Experts of a small language model: 384 Mish neurons an expert, a variant of Adam for the experts.
Below are experts of layer 6 (counted from 0) of a mixture-of-experts language model. Rows are named router (the router's row for the expert), up (a neuron's input weights, with its number) and show model dimensions 0-159. Each number is 128 + 24 x the weight over its row's rms, rounded and kept within 0 to 255. Numbers have three digits each.
Before each expert's rows: "mostly gets" lists some tokens that are sent to it at least half of the time. This comes from a sample of Wikipedia text that the model never trained on.

# expert 1
mostly gets: " Re", " De", ").", " but", " they", " He"
router:106099122124148113133183116138135151107104101134106143128126162115098106152116122148139146112097145138106152120117152121111172075092135094176100137136130127157151164157124141120120134116070150145103153121100130168093105173114097136107139127089133137113129103133119126112156125083071169114137095118118134146109122102145139114144173107155150152173135105103135142128110150131129106115123164083123121181139165138152161140131117138104133118112120149153164152142193131135108160155096076
up0:122107148147167154100112140162111141137101126131101120143118093146135086134133165117170100098098136113140144120105140090128137110094118125160115111072146100132116157146135136099141154190142116126144145130121172125106158113139153142103134123149159117117149115135131130129152076127158135168105134134124117137176112172122129084160096119108116104095155140077120124146133141161158138098097105111121133131145144156161179151110139134149125116073147130101131164119120129136102114175071064
up1:094104074125128048140169091151130126124156117114141105119133145106119119128132156124130143130116102146157144113128117115081132099107103086143153151164158149140191118155117143085099115125148119147116149142139148113109133131142117115111131124123101156169154117136106130124149140102096146124117088157116132125104096131149137143189143115113116148093107114138108169154135119129142098101147136120145147098148141114158104114144108161164152066135069109113128088105146157095099142127101074
up2:100142144149141159090108152118122177085111147130098125117125149125135128114075136167105140127122091172088132108124149135138111153146140152123135148132132139092134146121113146128124172100131090175128138139105140104144127157142153098066128100127177121137123098144122144149104104089115114115123105119103175112117108130143089127179157116169133185110120137149130154081102189121114126171125117107132109104121122109144132112129148112133150118099114113129124157125088060108138158175104145

# expert 3
mostly gets: " World", "ions", " Championship", "ification", " Cup", "ences"
router:099123119109164151152149108071110152117104162117112148125145148101166138119179095154115097069113103106123157089138167144151152104119141123130136126130125138100141130087097139066139155163126126074114135137122145106142103145118116142080096071103131072080125115089132140143108106124148154113159138143122113161149127102129139107148127138119114124133123155141121155116106088093147120154146146094128140130155110150145107158116099142160109092085153148132104162159145118141117125122088102
up0:113117160115125069129096132124130140141096151072087083130131123144113107162134096121089129153132170125151093105111129126105118100117130128170163139113139152102139128152171175152119151110112132131092133104139123147144165184139116140107143111158138147147142134177131119133114130120146113133119115128143140092113142139119181118120124140073106119100112150061114130145111137115114129134162158144096178117165123138154127155133137131122122141102184137114111123144127128174091141134049152
up1:149162134146127117151101107088153148162178156119138109099109114105134127101124105152125085137141139072166144131090124114141158123149114147107077114158170099126124104130142095106139155118096126128135127137146149146086116091122126152098107121137170139121126146114140120124124110073094115112153157117155099158076109151162083135119107127136150123104146117120108049139102126162157111125107151110126136145126111100182107146129103120139157134125149146155114115133168137168098152128109075
up2:131168095122133104110107092128084136154128135127121121110129154102107163126118120145143101102126123122127146082148078099118136150091109094116158154114166141118140126137138112136107110171123152076101132112112098122128115189163115146122169123092102144135134134136109127081094108076142180110105158124124165124143143078097111103135134089106106151135077100150118125124125119157145117150104067129134161112135142174122153131125085117132169115132123123105147144130136155187128119141093146

# expert 2
mostly gets: "_{", " var", " k", " int", " ag", " Gl"
router:147125086092154108124123083104097160115132090117116182114148114138081146097152128126156086133131068103147140099129118130122110140162147148106163153118131177098153137129105159142154148157118122105105127122118150139113120147170119163123145111137146093145140152082166139101077138157126088107155128122152131133094128124152153138135118126091173144154112157105119125144131118096142118141130176168118157138156083154134096165121135172148171120117160140179107121134099142146117151131134146
up0:123129132138153111104139149093148121168112144152091136098113155147137169169169090131128073141123127083105162143130150147129134141151147110109104123176130137113110141113121142124160144143124154114110137126093099122134120147120081133135135093079164160143116176099155126137145107155138143068164139079112115115094144121103143145120152110162162135135141169129128134077089103136112147133114138134083133127079096117141117101114129110147135120064144083142130144123150074124114135155136159
up1:100113116118125064079127103164106154143158124145089125164166166145113116135080100158113137147116112123124128157165125112140132130160145138112125122091124163115111157149115188126132126097159122145132139153102137137131071103105125158160189149132153083147100138117147122107153084091092134152136153097147158099125127141130158090118114114102139136116100122158135130121136126100159138107079172151137164119139107112116100160124107088142141122107112132116123123098100165133117138159089146
up2:119122154168096121102154078108104169069094128152150136103062108119131115107160144146162132137147134095132109143118153106119129130091144145068138150145135170096160136144131110113105156141127113135153164132134119135101152161133110136078148112095086147121110143116164118078097114142146140127142126141198119136118113141149163131148166115111168098125116094147122150122110154113121145113129155136145150119150131119125117146149143153098153141110136128170093134139121077085092115134163151

# expert 0
mostly gets: " used", " made", " released", " held", " played", " served"
router:079111127112139092164134096076106147140131147110128089129137133108162108090096117133141115105141122108139131111136137118161131109135118136161105140066126131115086119097101121105120141153156062123130073112157082121116158110166109153106119089119151113089086117148116154144114102108128162128152153089092153136123101143138150127139136115109144139084100148122131086176107152120156113137106115150108097130159117162148119111117089122139143117132194110100134150164097121134103131160127110
up0:139119093117132074122132155148147142170129115125109136104122158139114159112099135110153145152085093116133124108159157118118143115090141139140146134139131097139108121153140132145112195182087123137123147095178122117126154140157123130135121143117182147130116177143173093156146115151097147171118121112157152140163131149168172116112159085120156145100143149118117143123166097127097114130097142148140119135150107165125131150087173133136134120098154161061151098124137109145121103107158125
up1:110104100160152124184101097132134160133134103099114134111142149101143153102119132162098089117151124078105131116100099119160121167131137138131122102096137122076116165125113127086099190141132121154122150134137140137101124117150120147128156110106173111102115146139111119135117144143147146141153140122126136157111114129154109126111100091117098176149128152123156107164134090143098132142132052148094080146121134159152110148054126106132162127140157184141097110116146127105111124126134152
up2:108112136096114082114151128119121114139125139114176157140163115112106073132090099164096121128130120151110122102134142095142114109153165183127074145168109148121118120126128193133134128127126104141118119121110105106129145155150136136146179157093125144142133104116082148113070095143129182129132148103119154175168115110085105161136122118123126180117094130099146093148114128134129107119121094147142134125181128132132173119159130099137116154134157113133121098130134129135079159146092109